Weights of a small mixture-of-experts language model, trained from scratch on English Wikipedia.
Size: 9 layers, width 192, vocabulary 21550, 52.5M parameters.
Experts: 64 experts in each of 9 layers, 192 quick GELU neurons an expert, 1 pick a token, a softmax router, a shared expert of 192 neurons.
Training: 376M tokens, 2870 steps.
Below are experts of layer 2 (counted from 0) of a mixture-of-experts language model. Rows are named router (the router's row for the expert), up (a neuron's input weights, with its number) and show model dimensions 0-191. Each number is 50 + 15 x the weight over its row's rms, rounded and kept within 0 to 99.
After each expert's rows: "mostly gets" lists some tokens that are sent to it at least half of the time. This comes from a sample of Wikipedia text that the model never trained on.

# expert 42
router:60 13 37 83 32 77 54 45 41 58 45 68 45 45 32 67 38 57 63 48 43 47 46 57 46 58 40 25 48 68 54 52 23 41 65 42 56 49 60 38 58 15 35 52 52 34 26 38 48 48 13 21 61 57 37 54 61 50 31 44 37 64 45 56 43 61 50 65 57 44 36 57 09 08 43 57 39 66 62 48 44 75 52 40 39 36 26 47 23 27 47 50 48 29 70 33 35 55 57 50 62 36 54 23 48 34 52 60 48 74 43 17 41 48 57 17 36 59 44 50 38 51 66 68 26 51 34 58 60 40 78 38 57 42 32 60 65 39 61 38 32 34 39 53 62 40 63 64 41 30 40 33 61 45 33 61 64 74 21 43 38 53 63 49 71 36 27 63 51 44 44 58 63 58 66 66 87 53 62 22 20 49 23 56 60 40 62 45 54 45 49 57
up0:46 43 73 74 55 60 55 50 47 41 45 64 47 26 08 39 67 57 53 66 64 81 47 42 59 73 63 57 45 44 51 73 52 43 70 73 54 37 30 50 72 30 24 55 35 35 70 37 42 45 23 19 36 55 27 55 49 48 57 34 64 60 55 63 37 42 36 72 34 31 62 58 20 00 53 46 51 56 49 61 34 75 31 50 50 45 33 45 44 31 62 40 50 37 69 58 74 47 37 39 45 62 14 33 48 30 35 52 60 70 38 26 42 46 61 47 26 67 18 57 53 57 39 56 48 35 26 41 70 41 67 54 68 43 53 54 83 54 58 66 34 57 39 37 37 25 63 62 45 58 54 35 43 48 31 75 58 49 31 55 51 64 42 37 78 35 60 46 38 43 27 68 43 41 56 40 69 75 61 27 40 54 22 59 62 53 60 46 62 63 60 46
mostly gets: "|---|---|---|---|---|---|\n", "|---|---|---|---|\n", " j", "|---|---|---|---|---|\n", " reference", "|---|---|\n"

# expert 3
router:63 20 58 80 28 65 63 51 56 43 40 70 39 32 30 72 42 42 56 53 54 43 42 41 44 71 31 30 37 74 48 47 36 27 72 53 52 46 45 47 60 18 34 52 46 44 52 36 62 60 20 23 54 50 24 48 68 45 40 39 48 62 58 56 33 31 37 67 57 45 39 61 16 12 38 47 38 68 47 52 27 70 42 46 39 35 23 47 19 22 48 49 48 26 67 35 58 54 38 55 53 45 35 28 61 31 44 49 55 75 37 15 54 51 64 23 40 67 35 35 58 41 50 66 51 41 31 48 65 45 85 47 47 31 36 53 71 32 66 41 25 39 37 50 63 31 59 43 36 40 40 37 45 50 36 68 49 53 26 40 39 48 38 45 67 31 32 55 40 44 44 82 55 61 50 47 81 60 70 15 34 60 24 51 59 44 70 33 52 45 45 64
up0:46 35 45 54 55 57 61 53 52 65 55 53 62 30 42 75 37 54 49 48 49 68 47 33 54 59 41 28 38 63 63 38 54 50 64 72 54 54 66 46 75 39 27 38 75 56 67 50 53 50 25 50 64 49 26 65 64 40 51 37 70 25 57 44 61 40 47 75 46 57 33 51 37 35 27 38 32 75 11 34 38 75 37 57 35 78 32 46 30 27 74 57 38 65 61 28 45 48 43 38 43 60 40 50 33 55 49 52 64 89 71 15 61 73 54 74 33 49 40 53 63 51 49 44 91 45 54 40 65 66 68 50 48 74 35 23 62 32 68 63 31 26 40 52 50 46 33 25 72 62 37 59 46 48 19 51 22 93 42 44 56 44 57 41 38 28 20 62 33 42 42 55 45 41 50 60 64 73 67 32 43 42 40 41 67 39 60 40 43 52 51 37
mostly gets: " U", " Ma", " Wilson", " Ale", " Mus", " Vas"

# expert 60
router:58 20 56 79 30 62 66 57 55 42 39 72 42 36 30 73 45 43 60 57 56 41 42 44 42 75 32 29 35 75 52 48 34 27 69 55 55 40 41 46 59 20 34 50 43 40 51 33 63 62 19 23 55 49 28 44 69 44 38 38 52 62 57 56 29 31 37 61 57 44 37 57 19 16 38 53 38 64 47 50 26 70 48 47 39 33 24 48 18 21 51 49 49 28 70 33 57 52 40 55 58 47 36 27 57 27 39 50 56 70 40 19 55 53 63 24 37 69 34 36 60 41 44 66 51 39 33 46 66 44 87 46 50 29 33 55 71 34 67 43 28 41 35 47 62 28 58 44 37 44 38 39 41 53 40 67 50 51 23 39 39 49 39 46 66 35 32 54 40 42 46 77 55 61 55 51 81 60 72 14 31 58 23 51 61 42 73 34 51 46 40 59
up0:40 17 22 72 53 49 59 36 41 56 24 50 22 36 21 74 28 46 56 69 60 47 40 47 44 65 40 36 48 50 58 47 26 20 54 53 42 53 42 29 67 26 40 57 37 51 65 49 38 49 33 52 54 56 18 52 69 67 51 58 45 59 40 51 36 43 43 42 54 23 23 66 20 32 49 58 41 62 56 58 17 45 26 52 47 31 24 50 36 27 40 58 56 13 58 45 45 32 44 57 60 38 70 18 60 31 31 52 56 80 39 23 41 53 60 27 30 78 39 28 54 50 30 52 57 59 45 66 50 35 95 71 56 49 41 57 61 43 66 30 49 43 39 58 61 37 58 47 48 44 38 48 41 50 56 47 62 44 24 42 57 59 54 38 84 36 39 65 38 43 40 70 55 55 37 60 68 69 43 26 22 65 31 45 42 58 84 45 42 58 48 53
mostly gets: " ±%", "ley", " find", " areas", " here", " states"

# expert 37
router:58 20 57 80 31 65 64 59 60 43 38 67 41 34 27 70 47 40 52 56 52 49 42 41 40 74 30 32 37 75 53 45 32 28 69 59 56 40 42 47 58 17 35 51 45 43 47 37 62 62 19 23 52 52 29 45 67 44 42 39 52 64 55 61 34 29 37 66 55 52 40 57 14 15 34 47 40 68 43 49 32 76 46 41 42 32 24 45 20 24 53 48 54 30 69 37 54 57 37 48 56 44 35 27 62 31 39 53 53 71 37 17 52 50 65 24 35 65 32 33 65 42 44 70 51 43 32 50 62 36 82 43 49 33 36 48 73 32 69 47 27 42 31 50 60 29 58 42 37 41 41 35 39 48 40 66 51 47 24 43 37 54 38 50 67 29 33 55 44 46 42 82 62 59 50 50 77 58 70 13 35 59 21 54 60 45 71 34 48 43 46 60
up0:64 29 61 60 38 52 60 65 48 39 46 60 39 48 30 49 50 33 31 54 56 51 50 54 46 53 68 58 45 82 44 53 44 42 46 54 53 37 69 49 74 19 49 70 63 33 64 48 69 54 37 48 47 35 47 39 66 46 68 50 68 53 48 48 40 65 48 62 26 51 59 53 49 40 18 43 58 41 38 34 49 33 54 33 63 49 32 30 23 45 27 57 68 36 61 20 56 41 31 36 69 38 55 30 46 40 53 67 65 95 66 33 53 58 44 49 56 67 35 45 66 30 25 42 36 48 30 73 45 49 64 45 66 52 43 49 65 50 50 41 30 30 08 28 49 27 40 69 66 60 28 45 32 46 20 69 63 62 38 13 69 69 18 71 73 27 35 80 56 54 47 11 61 61 62 44 58 59 52 43 61 66 53 60 78 34 74 49 72 43 41 54
mostly gets: " century", " attack", " Bridge", " Love", "ST", " Revolution"

# expert 9
router:59 19 58 78 29 65 66 53 55 43 39 70 39 34 32 71 48 43 54 52 52 43 45 41 36 75 31 28 34 74 53 48 34 26 70 55 57 41 40 50 58 18 34 49 45 45 51 34 62 61 21 25 52 50 28 46 68 42 42 37 49 61 58 56 32 34 36 62 57 52 39 59 15 16 37 47 40 67 45 51 26 69 47 46 39 34 23 47 16 21 50 49 49 30 69 35 58 54 41 50 56 46 33 27 58 28 42 49 56 73 37 18 50 52 65 22 36 71 37 33 59 39 48 70 50 38 34 51 63 39 84 48 48 29 32 48 75 32 70 47 23 41 37 49 63 30 62 48 37 44 39 38 44 53 38 68 49 50 25 38 37 48 38 46 68 34 35 54 37 43 43 80 56 56 54 50 79 59 68 17 30 58 23 51 61 44 71 34 53 46 45 60
up0:49 21 54 73 38 51 64 67 64 52 59 55 50 43 38 75 68 50 66 73 51 61 41 50 76 71 56 41 56 53 42 70 62 35 78 54 69 24 37 51 67 31 10 50 56 39 49 47 34 49 23 34 50 64 33 50 88 44 41 35 56 42 59 50 48 32 65 34 55 63 72 54 26 22 56 43 33 79 32 69 48 58 64 66 33 42 18 51 23 26 71 58 50 24 56 37 50 61 33 43 49 59 63 40 58 38 36 54 59 71 51 34 41 31 57 36 34 79 61 55 55 40 54 51 48 56 45 54 74 81 86 51 45 18 35 68 91 51 56 55 33 51 52 52 41 36 61 66 58 49 49 43 65 64 52 55 53 57 16 36 59 44 41 40 77 27 30 53 60 36 42 52 45 48 52 52 67 64 71 29 32 53 23 56 62 34 58 53 26 45 47 42
mostly gets: " Department", " Big", " App", " During", " F", " Ben"

# expert 38
router:60 18 58 79 32 60 64 54 58 43 38 68 41 35 26 71 46 40 54 52 54 45 41 44 41 74 34 30 40 76 54 47 34 29 72 56 56 41 42 46 58 19 32 49 43 40 50 35 65 58 17 23 55 53 28 44 68 43 38 33 50 61 58 56 30 31 37 61 58 47 39 59 15 17 36 46 37 66 45 49 26 70 45 45 38 33 22 47 22 21 51 48 52 28 70 34 58 56 41 50 55 47 34 29 62 29 47 50 56 71 38 17 50 52 65 24 39 68 33 34 59 40 47 66 48 37 34 50 63 40 85 45 49 26 34 48 73 33 66 41 26 41 36 51 61 30 61 47 35 44 40 38 43 54 38 67 50 51 22 43 36 50 37 46 65 32 31 53 41 39 42 80 55 56 53 49 81 60 69 13 32 57 23 52 61 45 69 35 51 46 49 55
up0:53 31 49 62 61 60 65 45 48 38 35 79 40 52 29 48 56 47 48 59 64 30 52 46 66 59 33 19 46 72 60 60 51 22 69 53 38 31 61 55 59 41 38 53 46 40 71 40 38 41 22 36 36 41 36 60 53 43 61 47 67 65 34 71 21 56 31 73 63 51 45 31 36 29 34 61 64 92 72 56 33 87 49 29 50 29 25 48 35 25 70 24 55 57 61 36 44 65 58 80 47 67 67 32 52 43 57 50 29 59 44 41 75 35 66 33 15 60 37 44 77 34 22 49 61 44 44 71 57 47 69 37 45 39 42 51 65 30 59 66 56 62 35 54 56 45 66 35 85 53 42 53 34 63 18 53 53 53 26 14 44 43 54 50 50 45 67 54 45 41 61 40 68 64 60 64 70 55 29 33 45 68 29 34 53 54 59 29 46 42 55 35
mostly gets: " India", " Pal", " Ukraine", " Santa", " Boston", " Rome"

# expert 12
router:60 20 55 79 30 64 68 57 58 41 41 72 39 36 31 71 46 41 56 52 54 44 42 41 43 70 34 31 36 73 49 48 34 26 71 54 58 42 43 47 59 18 33 49 44 43 50 33 63 63 21 24 56 52 24 46 69 48 39 37 47 65 58 57 30 35 35 63 57 51 38 58 14 17 39 50 40 66 43 50 25 69 49 45 41 32 25 47 18 21 53 47 48 28 69 35 57 55 39 46 54 47 33 26 61 30 46 49 56 71 37 17 55 53 65 24 41 68 36 33 58 38 41 66 47 39 34 52 63 42 83 46 47 29 35 49 75 36 68 46 27 41 33 51 61 29 59 44 38 38 38 37 45 55 38 67 44 53 25 39 35 53 40 46 65 35 31 54 42 41 46 78 59 59 54 49 76 57 71 12 29 60 23 51 63 46 72 31 55 46 47 61
up0:48 06 52 94 49 46 57 50 51 47 40 50 55 42 34 82 45 67 53 52 66 49 48 70 51 61 37 36 43 78 47 51 31 30 78 50 42 53 45 55 53 05 46 56 46 41 41 39 53 50 24 29 60 57 40 55 75 43 44 51 64 67 36 67 40 50 42 42 45 51 25 54 30 17 35 61 41 48 57 25 39 76 37 43 58 27 20 49 18 23 48 42 43 26 67 32 38 49 46 49 74 37 34 38 60 37 43 66 46 59 48 16 41 77 58 31 20 60 41 39 48 49 49 62 49 35 44 40 65 53 75 34 49 38 39 62 74 50 84 56 15 36 33 47 73 43 51 45 44 55 36 33 49 55 38 54 57 61 17 44 56 42 51 42 64 36 40 51 61 46 43 57 36 72 53 58 67 57 59 22 34 52 14 42 59 59 70 47 62 29 56 48
mostly gets: " Al", " God", " Bel", " Ber", " Labour", " Hel"

# expert 41
router:59 21 57 80 31 60 66 55 56 42 40 73 40 35 29 72 45 43 58 53 57 42 39 43 40 75 30 31 40 75 48 47 31 26 66 57 56 41 40 46 61 19 36 51 44 40 52 34 63 60 18 24 58 48 26 48 68 43 42 34 51 60 57 58 34 36 36 64 58 45 36 56 21 14 40 49 36 65 47 52 27 71 47 44 40 35 22 48 21 23 52 49 47 27 69 36 57 55 43 51 56 48 36 21 60 26 45 46 56 73 40 16 50 54 65 23 36 69 38 31 57 40 46 68 51 37 35 45 65 42 85 49 48 28 33 55 74 33 67 46 23 41 35 51 61 30 57 44 37 43 41 39 46 52 37 68 47 51 26 37 36 49 39 51 67 33 35 56 41 43 42 78 58 60 54 50 79 54 76 16 30 57 23 51 63 47 71 35 54 46 45 59
up0:39 26 31 60 51 55 51 69 71 62 66 54 52 47 36 81 46 59 36 64 72 38 63 58 47 26 40 24 50 47 45 54 18 27 50 58 70 42 62 46 63 39 45 68 76 62 61 49 55 46 31 40 53 59 52 70 62 47 58 37 58 42 57 56 31 46 58 50 49 42 36 26 38 34 48 42 35 75 69 37 25 60 73 48 46 39 07 73 34 50 43 34 48 09 55 48 66 55 42 28 68 29 71 49 47 44 45 59 49 63 64 39 45 44 65 44 16 87 47 19 48 45 34 75 45 60 34 61 45 67 53 30 61 25 00 69 63 41 66 47 44 39 56 65 62 45 46 65 53 56 25 53 46 55 23 56 36 51 42 33 62 29 62 50 52 42 44 50 48 29 22 50 60 26 62 41 52 64 70 48 28 35 32 63 68 66 67 43 28 62 57 48
mostly gets: " bus", "°E", " Native", " secret", " from", " young"